config.yaml
lr_router: 0.000791
lr: 0.000664
beta2: 0.95
Below are experts of layer 4 (counted from 0) of a mixture-of-experts language model. Rows are named router (the router's row for the expert), up (a neuron's input weights, with its number), down (a neuron's output weights, with its number) and show model dimensions 32-63. Each number is 128 + 32 x the weight over its row's rms, rounded and kept within 0 to 255. Numbers have three digits each.
Before each expert's rows: "gets" lists some tokens that make up at least twice as much of what it gets as of all text; "comes after" lists some tokens at least twice as common just before its tokens as in all text. This comes from a sample of Wikipedia text that the model never trained on. Tokens count by the router's weight.

# expert 12
gets: " ", "1", "2", "3", "4", "5"
comes after: " ", " |", "1", ":", "2", "3"
router:110100117123127110135148140122127142138131162086083071161135137129132097120135050143133160106169
up0:177176131099160106086152140170137145095079136075137121126133116134072152065125127101144121157075
down0:124109105195118162153138128115143164094150099171178147072112104160158184141064161095060130114137
up1:163105140124136145152115101174134181132138124175176116028106148192125136137146115106095094099159
down1:095132128149212155167156107126128115091121136074106160100159143123183129175117204110117131112127
up2:163165127170112147173125179129117139084134110177204159160055108076166175149176146135070163136117
down2:121119089150143160188154089056121088140119154099084131192122143136118102141088173102126155142153
up3:156121184165090159087135141139177110125116127164108130118108192020100141053142155110162079105155
down3:134086151144097155125153130075154155097121108133105167137065132135159125127119189176136070105117
up4:144131071078127088152155176072102115051105147124134129133150151146085121116101177135174153101147
down4:148114098079090207059102105142107143122139122118136121123101089065095128118121104102152100145116
up5:110096151166140058065115123153103104143145098130154164090173144102109127080162113095131119123116
down5:160149116148128143118105132094131136119192083110182061089187153125104174132094090154179116144080
up6:145143156145115134192086108191090060133144149126164167105135114136116176126096104142076115154150
down6:114084131120105109160125121197170125138150130135138085174143063173117120075109112112121101131143
up7:143117155136122136140148143156182139121124150133079138130149139083133176154125166083095121103147
down7:075098167108124152145086095135101146124141155157139098087214093047164180163084145095149097149148
up8:097112113134140082094139125107157130055126115057120185181164184118164180111142098175145147128099
down8:129094146099143111113197152132099143183126111179160136144096141129088149070081081094108137100147
up9:108148115117194115151150143163145110151100130156127156117097141161136158119108100129109128089153
down9:124187143151158123114101193171113126176131123099123132151077132095157135162135148159101109126146
up10:126118144124142136121097091122124143106112154097125110137112119097098167102126114107142083075120
down10:129171193118101131121153129139083153085150116138113104141169120110108101129085126164137165148109
up11:130143144129096143103131114114153114136156078111148118105117171140133135186125140150164153043174
down11:089124124127127061091098129182170128129178166124120143116091115119121097111093063145157116166150
up12:128105155128084144038123150066137164136125139133148139067118070106158142199190136175097104159105
down12:086141165098136105136108133181151108103109122106154153124118119105124126086079151072088064152120
up13:141170158164156165149092126109163202121090124152123116114089114042137109088155146155130125148112
down13:121097077113153100137108073126146169099104080150124097162102109137150116133154117185092093087065
up14:086108158152126121183168169142096132131154120147158087161083185085135101124119104129080149118128
down14:134136115092125186118123092156098110114087105170164083088128177106138165185132103127089101073113
up15:151108084143135153058140095166159064155091088156123094100086060087110185131147152040082077099136
down15:169138199096200115177114137150079153108096149102143099131024098109066097169094206113157164107170
up16:106080115117136198094171150112176156115165104127112140096150173067169106134100126105090060100116
down16:129145117163157118136155116118099138166112145136089136118109191142076098169091135088150142126158
up17:143092059125113082064132117141153176121100139157171095162154080197060125106187203147091074148072
down17:159109123112150124140114118086131128087128138106082059119155087088104142089189143084124151114118
up18:122140170106122152124087074127178183141138099099170156186140129130168144151113158146069090102084
down18:170084087143143168074120151201132128070097134092121164149138200149118108116096106114104138191161
up19:079129140112097158140090142088158139184136144142120061123121100107139115121140105112135082138136
down19:101120185116138163134107144132067095098119188125147123088171173127120112182161141118046110104140
up20:135131194194166125157136151074185113143106162164087149136177109129113126112101157132126175133119
down20:138133119184103141111121150178136114120155142189093145156097180138136081080151138127107210147170
up21:147074156113179096071064136204112147167118108108121195113120157147134185149175106154178158122168
down21:150141178110105114132131086109127104128101112119150197112116121150134103122168130122130138090097
up22:099109083152121124084165108117140141118159167040170175122138130184130163076083119181164103122198
down22:106119107094157103093091132055126126096090136075108131131185114112139131176161136177135195192125
up23:121086123202076134131105148089175109135161148086143142061077165092150175132126149153129101096151
down23:109111159154178125111122161123159129138166121183160093177102078166079140065099114131144098150106
up24:194148086125158178146183137167110168066081130124142081123088137125128120131142107161205123095112
down24:105095166138133129113123084121099170117099179117085153133096182167118131117144145106117177118118
up25:091165101077187055129120108078112164132156220167118094167089105081082092106136112107091089133157
down25:106096116142062083140066166177125106188146122149166115148074106105132096137109207106116157086031
up26:067099120066130165160106117121109162150117132166140094144105126131103108109097110049123136079111
down26:134132151229124127098153166140160135158143131134097120168162126086179100163095168068159123123131
up27:160152143110084165102090094118073118133179129117124195100117163141120082107141131195089129137133
down27:106154156162139110109170109072093090120126165071040141108147153127141128128079100091125094102112
up28:160105180154143103063137067105207127122099138181148164109119070146170141143100125149108080195082
down28:124178139170088094162101123172144100067118150116144084098155137179096139123176176109149114104081
up29:125156166124113124124099116118137151170114132138138141112105149113096135107099142084134134087144
down29:170175159146141103137063132140140053086137172084137097104180161130161097190109143155137131119189
up30:117108132129145178062111169119117194165114142106120148048161162102167160169094140157124128168156
down30:126140107077124081073176135175137129091155145161086121100090132111094201160115156101115143126116
up31:109073125091167103066091228126134128179130098161135113134126105167175161146165135084127193107122
down31:158113144136072104090130121105132129107127086131127103130114102077174117098112132069116109134145
up32:082133107156108115128105131117126139134131114112123109130106144056091163108113102116120075114093
down32:083123065144127193143104134151158147085083149141160149080122147074154119135176145111083073130077
up33:110106114121078164174144125125128164106134113118157211154112195119086109138169119154145086163104
down33:144170146131150143109129146118124131152134128170156127172132135159113169159100152090123119044118
up34:090089171122135085136133107143077124134163153069123106172136152079083119110145169162109128101099
down34:117089126140135151128106088152119146135123093050111139136160078139149144124159101167119110072144
up35:177128121081129121213085157114037145074129122103164151152120134123120111063108176107140147074137
down35:167166115104117166131147108092089182113155149120172119064124075148078105110142104072149155120110
up36:167087108067099088196125164098116163123091134121104119094124139189026147092150073096090140099148
down36:096100179202134145185113199154142084150117162115196080098121158178128185168109133160115156106098
up37:101166065165159142164091091148104039173099113124159103174091126127063115157091140154108129159145
down37:177196145079140144152104127146130120127133101147129118096127129170134152149154129078120087100090
up38:162166130094138107111144038104165111115128132196122122085171055111141095132141104094175082143175
down38:081127137109208109127117134151102096165134180115104092145152089127141134139098126136110169087162
up39:155095163124102124154144147168169079115136177126104082079132113118100107124110122121143104122182
down39:181148168170135109122138102107115109087187110137140112178118180098184092170123157137131122122095
up40:109141146157130181144134081053149131115154127135152104111134064134095093143176190113121139149129
down40:141119169143120126160134125133074136048134126182111139126136140165102123132127159138105131156158
up41:091120124114055105075136095146126164151130154110074123183129168094106134101143167154073050128152
down41:150143186085115121120135112154169133171127105100169175130101114112207112164127102133158130142141
up42:134139136096172154131148138100079051095121177128097143110143163123122163158030099133153165128157
down42:099091117122138085172098093072179082107163159125103120129157072160149096120147139132188187190205
up43:144158096064132062152133165148086164136108153133134144143125099150111139125115126105127138158134
down43:125192173077124130186139144159127122103159115129080130155122125143123195088121137051150107170141
up44:102105118151176103083125135133090153064147155154095134136151177158141115130130143165111141207103
down44:128134130110138156159152104106086142029173106128101090156127145117116078124120164151126100084168
up45:173158130130107106070183100139154099157170134102198141183075037121152109122120167062106184137133
down45:166126154084136132105162087126112155086156153118133170051116100123069114124127147167130086109163
up46:113104242112095110120180097088137153154161162155187079128162136155193123154093125114168148089134
down46:147109110100141098180139170153141145133173189183064079124106075145096065115176100117124149158097
up47:126134092168153176146090089105071142095134129093092080148104107114137146090101131152152133140074
down47:146078139086082125138091135206114153103079125130078123138147094154146079088096118116124136108169
up48:086213065156120160100168123173081164129148165140143144096114158202136126124144110143156105176117
down48:192154128074152208106061167084138125111078174151149105079104125120110156138151177143118143139096
up49:139141096136147099054143123133131123081071134110153128101095137160142174155155145162083125196101
down49:137137115096079122166117151115108112101100133144179117132118141128097110169185131162110101054105
up50:078090117082112192138144046173104114095098086071137157172091177205163143124070078112121142139128
down50:134136117131117054089148129117154143115125124155150085146199164161117120119095120136207064109121
up51:098163142151063143119158164122159055157174148111167142154147150109159124175098121172052116120154
down51:184138084093158150127122097119096132115147125150117142155164115158123103141070133152145108135134
up52:125167086194130167127193160117103123119134130185118149105163118137142139148166113113138096127089
down52:123106115102104129124160113118135102132150128122155156128141115110117116163137123092114155116139
up53:222177134169079136177124152132094117087109118151148149131153099121126101156139133164123098176155
down53:127089125130112098188109095096090189090099071128116073118168057138071112137088173075119173066072
up54:153187169145153178118158106206191151199146100112175125097123101178127131121061133190042105104115
down54:159126177166143183137153088128093134135104107130147136144123151133116146151122173129148151083064
up55:115105135114137180069128082125106125161109134159141174127178110136171117132113147074103139089100
down55:080118081117110175074149116094155190174078140129081175081120098126143158136147145083155121152102
up56:084163128075145185093177145103105043103161156095093162104145161185158106193162148187169082211108
down56:143140071169106185162120122074157166090174131136155091143143095121092098121133146163126098162113
up57:094140088157102108182139177158056121112131143138079160094131113107106124207101128082153127125110
down57:136114103092083128132063150126144111144100148165118122108124134150115129163108127151177169138074
up58:147090142155154138181125101110087157119123112107115179126181139133124096173097117170175167117121
down58:097181155165148116132144161101157159073120172178130099079120176158091095138167124139108156113085
up59:125115112090122074161110196142104107180120054112084122094163139066099112105127129073132206077120
down59:165069091150114177151163124136139165082175097113231110155109094092133116152151136144111111078100

# expert 32
gets: " ", "1", "2", "–", " (", "9"
comes after: " ", " (", "1", "–", ",", " in"
router:156131118156133126136150108128137106129080128136139120105139076094119125124201120130132168161173
up0:093141073159130115093149068142111183124125217172117170071141123144151132094114134141092072129094
down0:094103112147105104167121120100153116131121148092075136162136150161138146123116168122161056172179
up1:157065093186178139138076191143170115133097077182163085122127129110128134018123149158118136122164
down1:166127095062138124155080165144136111131096067154168098129189141100100159147133111115140161088145
up2:205050111127063136112115109174105146080151115153156116078148160190074101110078160138159109176169
down2:124135098179160095147168101146129217099116115111096154164123131137152159107139150164099099101141
up3:141175113107143099099180182084118159114111180116139160089148129136077137040132110124159073151158
down3:080077147081108225119129157183140184127116124201116148119117154144106136124106078120111062098085
up4:122167168121169121117105197096190152102156073051128160176128071120147085127164130112137165141172
down4:106097130122121114102120097103147148072159131096136144144150091144148088070119124163181154115088
up5:145158133115173182116093128153133159143140106116142129150136142143195166193120206094041170087126
down5:125127124152150102117115116159129161142106144157104113161147100115108156127134090097115157142124
up6:131126141159194140146162169119136129105194089099152168167162098147140075145135135125179134166135
down6:135124143130158112092196119105182114156183088117129127189210125125097110113128167128194111176164
up7:078155132191097100051132111113140150173167079118137126090122186193116102150095159125104078179123
down7:167094174159152110099141122154178124161163103128114139164100086107165152145160130167060129156087
up8:124109077184152115140173091047109155115128077139062148127119114120083143143160165175137126140112
down8:117129189123150118123124154202051123187103141178156101133134077076083147127165146161126161113171
up9:091190117089128154083116187105127171098109091127083161129149130065142092179133158093159086088113
down9:120108144129133169145144093126164168119123112104176150144098120129129130144162144121122111093099
up10:114148082239157129124160124116135178142151129113095112098085160133108174095101125116153118186153
down10:090156078153133128119045143134138107122107110075155139103175176162143151170126162199180098165110
up11:031154085156156129101128163134173058096091132067129067141162104137127117139115149078096133141069
down11:083126116128128145104124154148075087102109152177186109173145122147160093127205084105046132180141
up12:122153081153149109112159168174188165091077165156193116104154101123096114099147117103097060116189
down12:139036083147148172127171146127139205157066120152134083108150146102095121128135110122122161144138
up13:095111113124138088130172108198086204155159147117160070130119142116114134130181069104144110044116
down13:105086126051155090195148116121121123142136133161165078106132145127160200155132144088180116095100
up14:065109187146194104090163149121094086163079181137095164105137136140077186057120096105057106133147
down14:100097088088116218103105085112136131106127207177064126100150149117129172150138107162157160121185
up15:110159169158122130125036159124124199076097132103096139135054127132084114118106128169180204102096
down15:150119151132171113128099110164137179126140070098110160110116126115157159185092126142140143147126
up16:092066195167186107120061144203128133175072141083188136148149150177150197155132096148141135115145
down16:152070163109117138091079106144147168141138118129138134104200134133151109117106105139128134132094
up17:120175111064126155160149103100099126060143162191098137081146074103100134139130086146150103172104
down17:150145166158143149134111126145110127114143137093155076104121129074118196164105144151114180128097
up18:042175126097142129124129097096088103129104130152140139096137118147132158121102135113196152115125
down18:114139127175148132136193107128151136100079106158147128134092151156152081126115088120097094118125
up19:118174074098127093141159157171175146135110110162105125132118083122097104119101142137139117145155
down19:123096059097152151131156112074159090150108158152188142081128126147181122111112141110105122102085
up20:134184178119132147144116080061094145160191126132201146158138134183150075141153106133134140043141
down20:108087164174172143057111130164077182109137128099125106125110140121166116190065115172131157117118
up21:167127142157099120065189165087138135082138105128106127071099150086106076054115154165147112107125
down21:182121114082137142152145108075168133093193098108163134135074159126121171141133145131083162077172
up22:131135151069156052116086079168143184130137134097203197094149140117106098120156158105093093063157
down22:122152133076114064138141127117153144045126156067181146146161121136071105115118138094132115031131
up23:178061094109088084105176107147096102117160106137098138103133169161128110118164091156128150134107
down23:113144119131144123077117140157174171120110127191142154110111070119115143143155146081145092113110
up24:175120121122127114125165167161158164111145132111087075134131116159120092032139176145112108127130
down24:142098175106117152127154122126140108097088100126133145157082092126110100098112156128135096086113
up25:163121152153122197131086071142078170113138074091181113162142128109118095111135144090129165108072
down25:084087111117082142160083112075082084134155170158142108129139131127187099166077093110129069145077
up26:150123115127142169127171096111065149143108134149066133138049134101111104104081116080185138182095
down26:113092137103078159138127115164115124141016084126101148129100115172104115115105152118099152130129
up27:155138129127112141162135163105150114095158179113189085113160102155143105167141128170085055094099
down27:105083168157125127099082133138148114135139086196114113151155121095133142106129088111076107108112
up28:121077173100194114045155198080136142217165177101171123174127114084128176142107148113107218126143
down28:097179157118182116166132121073128104092173181128217108144119089109085120151165103161146145116182
up29:144068107146122093145133143164158121114113129118151186182184091135095104090131101090148143116096
down29:133133144118173126108161201175095090115161130127172116123109102075152196156073161104102112083155
up30:084123169175130126160114136049160098110099093153064034188070126090100190167104139083092106119120
down30:146111137135133112091159124157168047111167128137139125123156144092110161114125068133133120129084
up31:129129163126162206142131151059173147138161140106190138066098156125139121128142131165109112107158
down31:157129141121131159131089159107179094155150162072122115115174146125220147158194113114074167104156
up32:121128156112129080115154160191179144151110228136094059157111142120098137140131141128117083155118
down32:093164122092141170126153110113143113148071129075135162151108121143098129149105156101105087064132
up33:104106159198098089071139121123155107143175103094186080111156154116169117135079155148107120119141
down33:111109141061102078182123120137089143139159124135157083130084135099138135131153109172117129148081
up34:127197109112082097150077172164160118106145064103100110119020148146153107133069155163129094200111
down34:145159083087141111119138137147127094091134140133185159130112128138040138154133118169100129109125
up35:154118199125159089105175106087085084122174184079142146104121176138122207132099117142122072124119
down35:140130127103147181146110172113124132171195102121151117119107123148150114137183123172076186147153
up36:166144167101128162129077090137118114111105172111104104110117159184159021136149152137113190158130
down36:105115122097119170100096161123208113144125160065152223129090090130112121145145163133147070116123
up37:157171140150103159094104098175091154121132119121115119104093130159066105115130084206106145138108
down37:126164173132139140151105170101137145146157168076158113128100184099147123139150122162139131105151
up38:214136095130078127155110130189135140093146098131104160153091157188084112109088129144132153163145
down38:096146119133141099088139108146143165130126099124113105115082137112074110120062122127159059145080
up39:126130084152125201150115158145097172149156123154121164134073197143105153174115126099159116080114
down39:138100114128119104143159101147146124092160125152097177068112130179105147138173120146137152088059
up40:222145082161047116161135152147121088121175102158169136126136174125126132138158116137083124125177
down40:164110173100159156123161137093147151160170133122160158182090124145115110127091135145141155109108
up41:122111096160106120161167100126092189129114133068113143149122189136146126104092115097143131128122
down41:070130100115121167125128163081142118187114138125184156117212094124123112137138112121191080115068
up42:097134187133164098049137158129147166129136157077163109092156088082140157153109145090009195137157
down42:079123158130177101170152132132082116144144138083193097170122083151110114145114070103155151122090
up43:101187108121086141102105132077123136115167092080118150124144136146182196082182121114138083168150
down43:125126116098090122076142141113134141042086113146145112102176148101108148127163111155136068090091
up44:186160083147084072081158144121172154080126126167171117085137133074139152065091116144114088160113
down44:133108082169141145112150115131093134145188112101155077078082158085163132147149123151152116118080
up45:104097146142102117169110139167169130205144134103173116126135131189118138116150113179173120138140
down45:150119083115124100129133114156161113090158138142141097137089156136146083103155163069058172160120
up46:129130160156111099164179124175111151072106142146069035149142124127110172184117118102078078139132
down46:131156134100128087139170119147108079096166063120126097133148112170079165111177144097092069124120
up47:149146145110161175134172114172162131146129086096140062086113162142139189132082125129073084097110
down47:140182156093131131119153150186105124195138127100083190158110141144121112122131115155100146140174
up48:148069057109058128171140122182095110131143105153153149141117154125086106132101161122123086101163
down48:111136113137077136123106115153122102137124139117120166119114176132080064151122147097120158147131
up49:125122140114135180116135167128076119135098150037082090097185109104172119133145131170127120117048
down49:148110082117155082174141063153135111167170151131094110156055137172131129075142145096101165135101
up50:053177093077135156139091118145146107099125161211203090163104130086077131174140115129076161135108
down50:135112202194159127129148144146179163132108138147127069126110137090135152142150095146126092123095
up51:082164151078207140085137149150111115148155084141096071173088090199135126145135129168116170134128
down51:140129154124134158049134114103152166148111085127186099099131068107068217173147166127107126102134
up52:101113108074123098148107120137133093065169115145110122150145132085162125155196098116138083117158
down52:104177099134123142095156185096149106166088131127147110138101128098154184130154084138081156141127
up53:130130118076090077084117116136141148112151105134141141167084126114147107073150149138113148134070
down53:112143148117144169121129098135139126132132162151147161112168154138118106097136124142172123095095
up54:126067080091178135183113163188148114214123127157199203140086149111114108128139171092086138148138
down54:131063110100105091117139131119130132108072130137174134146118110110146174166197144095142129209103
up55:102135085082113126204120130167138134095120105150062144107138099152152061102142168085159142200143
down55:112125132135117135186171144091127098116135214123118140131178087147159085135173140153142124065145
up56:106148121086164151141144116190145103146114111150074125076120113098076139140155155149097138124117
down56:117171129192112158066117115168177148136073147122151163130118171126172153124133109126088119124114
up57:122125155144122154095106102136096100095113123175192088120113101121078110183130180160075152093112
down57:101082203135138088161120097126143138094116134161097147080153106094138115106135125195102103129151
up58:088118084103156146126149087100068148127118108133092168064156159157150159147093101135115121129089
down58:142122075205166197091114131094117121119163150024159154150057112087176097163169144149142170104131
up59:159093114130128112153104159127204078129132090113091125168084084108224113122172157139071151124141
down59:118145123208175095089149098096129133073036108135068147055085145162149135136106186085099116142126

# expert 0
gets: " ", "0", "1", "2", "5", "3"
comes after: " ", "0", "1", ".", "5", "2"
router:117154103139121149096091126155162134148100095071132131146124117148136147108205106123087176191157
up0:102102103092123100131129106131142162072087137144113158143120071102128093164118134130112115099122
down0:067112116156176105160167126091130123086174118148165126158118091067133090094165139098177130077125
up1:052130160186147093131099153100140136123153092146150153124134122146099104079076164159120146171120
down1:059153090179103115166070124134131176156092160106077124058128110096156056121106119086131169124101
up2:095076157109123162139124102136112169170122112115132132088162093127127160074071133176108190140174
down2:094100171195166200160134185149098147142153196130131157102135135173132149074127084137140121088112
up3:123172111184157154080128131181130133134135147186134116100110045153052097115154124074121146158111
down3:066111152136087132119089120137124165124105150109091113158160101112133104110095147138101157187114
up4:095179127155103101153124185082141100095131090090162085153185108128101182184152124162151143117110
down4:093104123135156169132158132124117111153103133123140094177163115083116141113099102109107126072117
up5:141130196145136080132142147146109132127143142169163138130175110135117102151138168117135134119087
down5:177152091140142110121089133145138132181117105120113053114128147126101149150132136116184142122108
up6:187151124137082074114144095143118079109114116113171099167144104122144118173139173109102149078152
down6:163110148142106062131153095077148121098109104090108122154083164144153155157167166133094126106132
up7:075115108127113092150195144140136112139168120100161147122164159086142136134120122175159128202147
down7:196144125126186115109136089144140107135153170101145132147114123103093151067132117094188125135111
up8:177125160180098146166138135122125127124109113143156133130153169131071075199164181150103121156127
down8:165120128084147100096127151175179161131097130064167114146173127140135126174160135196179133120123
up9:135193136186139162104064137127096105082117106113143121133059152132087120117101145134124069079094
down9:136128160173177124134174108105115122123190151073147126128081126125093106149125148152143132051122
up10:125126138071125105097126192074152129086081126147180099112097131130146135133114156133156140115072
down10:130127102215143098119209141095219096145203159120162128182128061076107146117121172165130154094083
up11:179126186135164118153131168139103162162124074131100161144100145147100161166131128116058107160111
down11:131141129160133125119073123092096114082066154110176147104157096136113087105104147126106138142158
up12:145114048149106107125167141109074093108132137124158075108112092070130105124124175131131122149170
down12:137086130087125110200143121082139138086105116139104124151126144121126125104169133149097131095146
up13:106146131161131139157151216087132121161129102106169115102045099124096100125147143122139139137084
down13:052091078136170168143146180097146100138143060094135161101115101100096089125135138131125153143139
up14:197156091179106132106139081095154177074163127164075119075137105060137125107122096094155153131145
down14:115169096137110140067172150089139136088134121133099109136127123100150103147119180107118161129139
up15:134165161089136110147122166127095181113142136107063117117156174151145114177107119167136147109106
down15:106111111145191188142150146101138162117152158171160100130143078115140124143135078066126117120085
up16:107141096215148172185114115112170062099183167090135137087102148109116085131098147171156098123156
down16:195138064169056151159133125111064086108217157077125110121123131138131104209128159143171158146135
up17:079182159147133167154181113119117172099192162172164129174082169169161145049122098097123137117125
down17:140150070138167149143153132110155141060126079134166166112084131158159082142111106109192114114126
up18:108121144099099131101074118140176172127092099098114153119145090116119139136140161076131164106072
down18:095190135108093138111137141181177150117107151185159133143147154101119158101138131134099082071142
up19:142164072104151095142138129141093096183105140120173114159104079085162114086071130097129107129114
down19:135127136161152138099080153106122198114117158172132111110100166066124136137125121152114125062149
up20:136113099130083138123101162096130092161113097088106099012196118096184105155094171095122113130121
down20:102136171097153070178219151115113096140148131161120120086119156092092125092049165123092117090142
up21:144087145095110132087179086138106130073122128138119080116104148091083121151134141103111174120202
down21:170135194147137125105127098091137144119089156101142119090155138147121130167167140087134170091135
up22:139143071053108083186152188157180108156113162127163087102173123092112038102119157146139171178139
down22:144123119182066089123122196121146114114074118119123111073159063090152119179097194132142166111149
up23:124081158158140122128186171103043153179105156164089071076151094175128065124090132063143161159090
down23:068140189156106084157114066117097149144153143083116127121175099154118121153151103127146156175056
up24:120104110126195180113082090113171134102098107127079114112042137123171136162144138094097126051104
down24:151081187149154129109104153121200106123158202107130150129076137126121124104121095083148147130125
up25:106046154109133138141160196160175144158162098122168132148081141152110150176170162210204151126136
down25:093119099111097127144106153175114148134122174151193172095166133069097125107176120177146134096133
up26:146144153101144089080124150093131118135085141127137096127083158108116162132137126162096107165148
down26:127099148131122114128091114116129106078116142091177132144146156143211096148158105077121161109128
up27:138169106176113108143198105132174130072089163157125101138092157077118116078124133126139130086134
down27:086168089158182074162091082091134163141187154106150076090133125161132132160189131062142119150088
up28:149103189136176130101139098110127156065116129115142103175092106119114166131111122154108111172104
down28:181120136107126128088068107113091129090090103145134113217075091147131107082167085148122120160144
up29:108086078108071130165200175110098120117110139109106090091148125092132141152129160064090145073168
down29:156104115134161099132125120164091145141125110130156175136155151190108143123131161125150114103094
up30:085121174110104139082115083090149087095117148139131106136076091155116167169112134166121118121125
down30:095140102175169141107131136094107092114102122124081141129106095149104138136150083149149160127125
up31:206064124122152106130111139096183142093132068155071120133153130105094119186155130094174096106111
down31:095117162159082069137158089129166122062145117148084140134155110140122094154128186142124141166154
up32:101154151143158096151165148117138158100115154189121084135205169148112154065129096146101083102134
down32:123137142106091109129132148132105162121107136131070096198179163102072120161131139153097163158118
up33:122129078133132133124177165149128145187160108135139208081140140134125083099108182096140129138081
down33:165114132154145090171158059144097111162145081080146135152108106132099108055155133186115112190127
up34:097110130132160118219127061097135088133160152056172114097137144123162148096160135098111094139135
down34:128117107054137137079173130158071135156082106184096152071130124068088074148132122140101067155131
up35:133144105117117134133126103070129152122149129131142140176116155103113139119158168170159170106092
down35:171159180115166145188139129121124142119169106191163086099132188123104119105127143115100115067093
up36:206149175180100065098150181140106158159128124086119160139119094137122082124124149114136100067075
down36:119126118163077130135123142152168128116128095096091126110129155097151130164119118158096104109167
up37:137157139083174156118102077102171079114111122124109136099144119101186113161145205168106093197078
down37:143157154090082137105148109135138115065113110128137182124108181157113106124114097144166095181116
up38:166112194149102157085098098091121100107137152174064084140117121176112155128102161097114145193077
down38:155106164106036111125150133231109151097188092136139134142061127096093171116150127135120103143087
up39:146142158152110124114172170121165064161089163065094192106147101153121150068106113077153087158156
down39:131160133035164126115148091138098137174097104097103102126125161160147142137104133094155090120112
up40:072130110180127137169175171119089102130148167125079149124127152120128084127133142137125149171171
down40:143139141122176085147141133162125155086068088171113118122169144142136090069119134128102125109196
up41:086148140111122109157086126135147112110129143156095147115112167131120080154105112083139130117129
down41:108104130183146126168080111134110112132163151125191149112109131110142157126142183152172070121141
up42:167107117144145090131162148097069157183089100100145082132154117181125128089126159183103162176081
down42:139177102133116118120193092092120110144125074113137092186100115103122138143110160138056155048110
up43:109128171122086115146152170169097105114119113151075096153164165123138100123067101153077131134163
down43:092165152125187075168133113164086089168143108137129102144074175139170140139071148147120133101141
up44:063199097123129116104151119096151124167080072139123144167096115125162129120175120158135101130144
down44:151156161153184123189120191108116111145142119108142108183136105136128172117106174178127130128124
up45:127086131150167097095139037125114135118127164121185150090130148150118109122085084167152090067137
down45:142099138133098087166150099104118112121089125100136113106115103130081070089187111097176075078141
up46:074120119203098176142135132145112119166126077118084159102143156079152126122158110164127158116093
down46:139151181134092096116132109157166125145120171104063199057084203134087101101151106116095099121162
up47:091111040110073158131168102130127124185129138115151106128206112042119120148115165136093072183136
down47:152126169093069083094104173136087091093131163111118172078059121127110139183156161176144146142113
up48:126179117155119108174145094117107104143089141125142109169147149143155116117130123087138126089126
down48:116121119091182138111139185152160083120124114088152099108126127078149150146123142120106081111129
up49:150099141152098158177129154133069112141173104113127157148154118159140061091099120140153130150137
down49:141143103162078195140067155157130176091180110129118078124124143123109134126121140136202144108110
up50:129035137078079173115081137096102124101118211088091137084144142109096148159163126143132150047082
down50:151077125135144152138074096095153103133142231050115122080131100124196123166126195075147128080120
up51:168101107165145074120162090099129134150136106091108120060134052145134153170134145128148116125061
down51:057114131145068146124140106165089154138121115123117126145159113112124116143081090137137105133139
up52:112134170145182123205101087085142178099103123170184119078147135153165100148191151143138061085118
down52:123183193088134055081157151126116156168139191171088118136153183121103141144054085117138160148115
up53:105113117119092156148116169099117183143103199142091079058168082147102092101121095128115137105112
down53:094109103091121109109122095104146145113102115124103146091126124047134156095155136162140087143127
up54:165074109091131086128164150168142131129087164220068162178140094138060102095105151107111110116154
down54:124131093148148150180185087135093166086129129137140124158111136132090131127133089147108098151096
up55:121112155138089141118201219076052212110148143120141119104142097129071098144113124084112162125133
down55:152151193073178184162120140148166121144175124161166125126104097122113091086126148078094062079100
up56:143113074056151121090152192140066109142142137118090129137062165132050188148116120150115102130088
down56:135132167090126170064066105139139117086145137155118150196113126125181140136131156148073105054102
up57:126118122166126121104136075153104181104109118162102110113087182114163136141119136138164128158086
down57:070111074097169158087116082095070143218121084095104120096142082129165058140116142119179141108087
up58:103120132122090127084095172145059148122146170116132199095106166162075130109116151131082131103105
down58:140119142059141146155159117099161117144171184127133166092142122106167150145116152121087110138115
up59:117116133080163071103158078134121134104113098129168098040132072148096125122133145111120170087139
down59:144153080065108117047144089107119203166174084188099146090071159088115170137126136100140129139147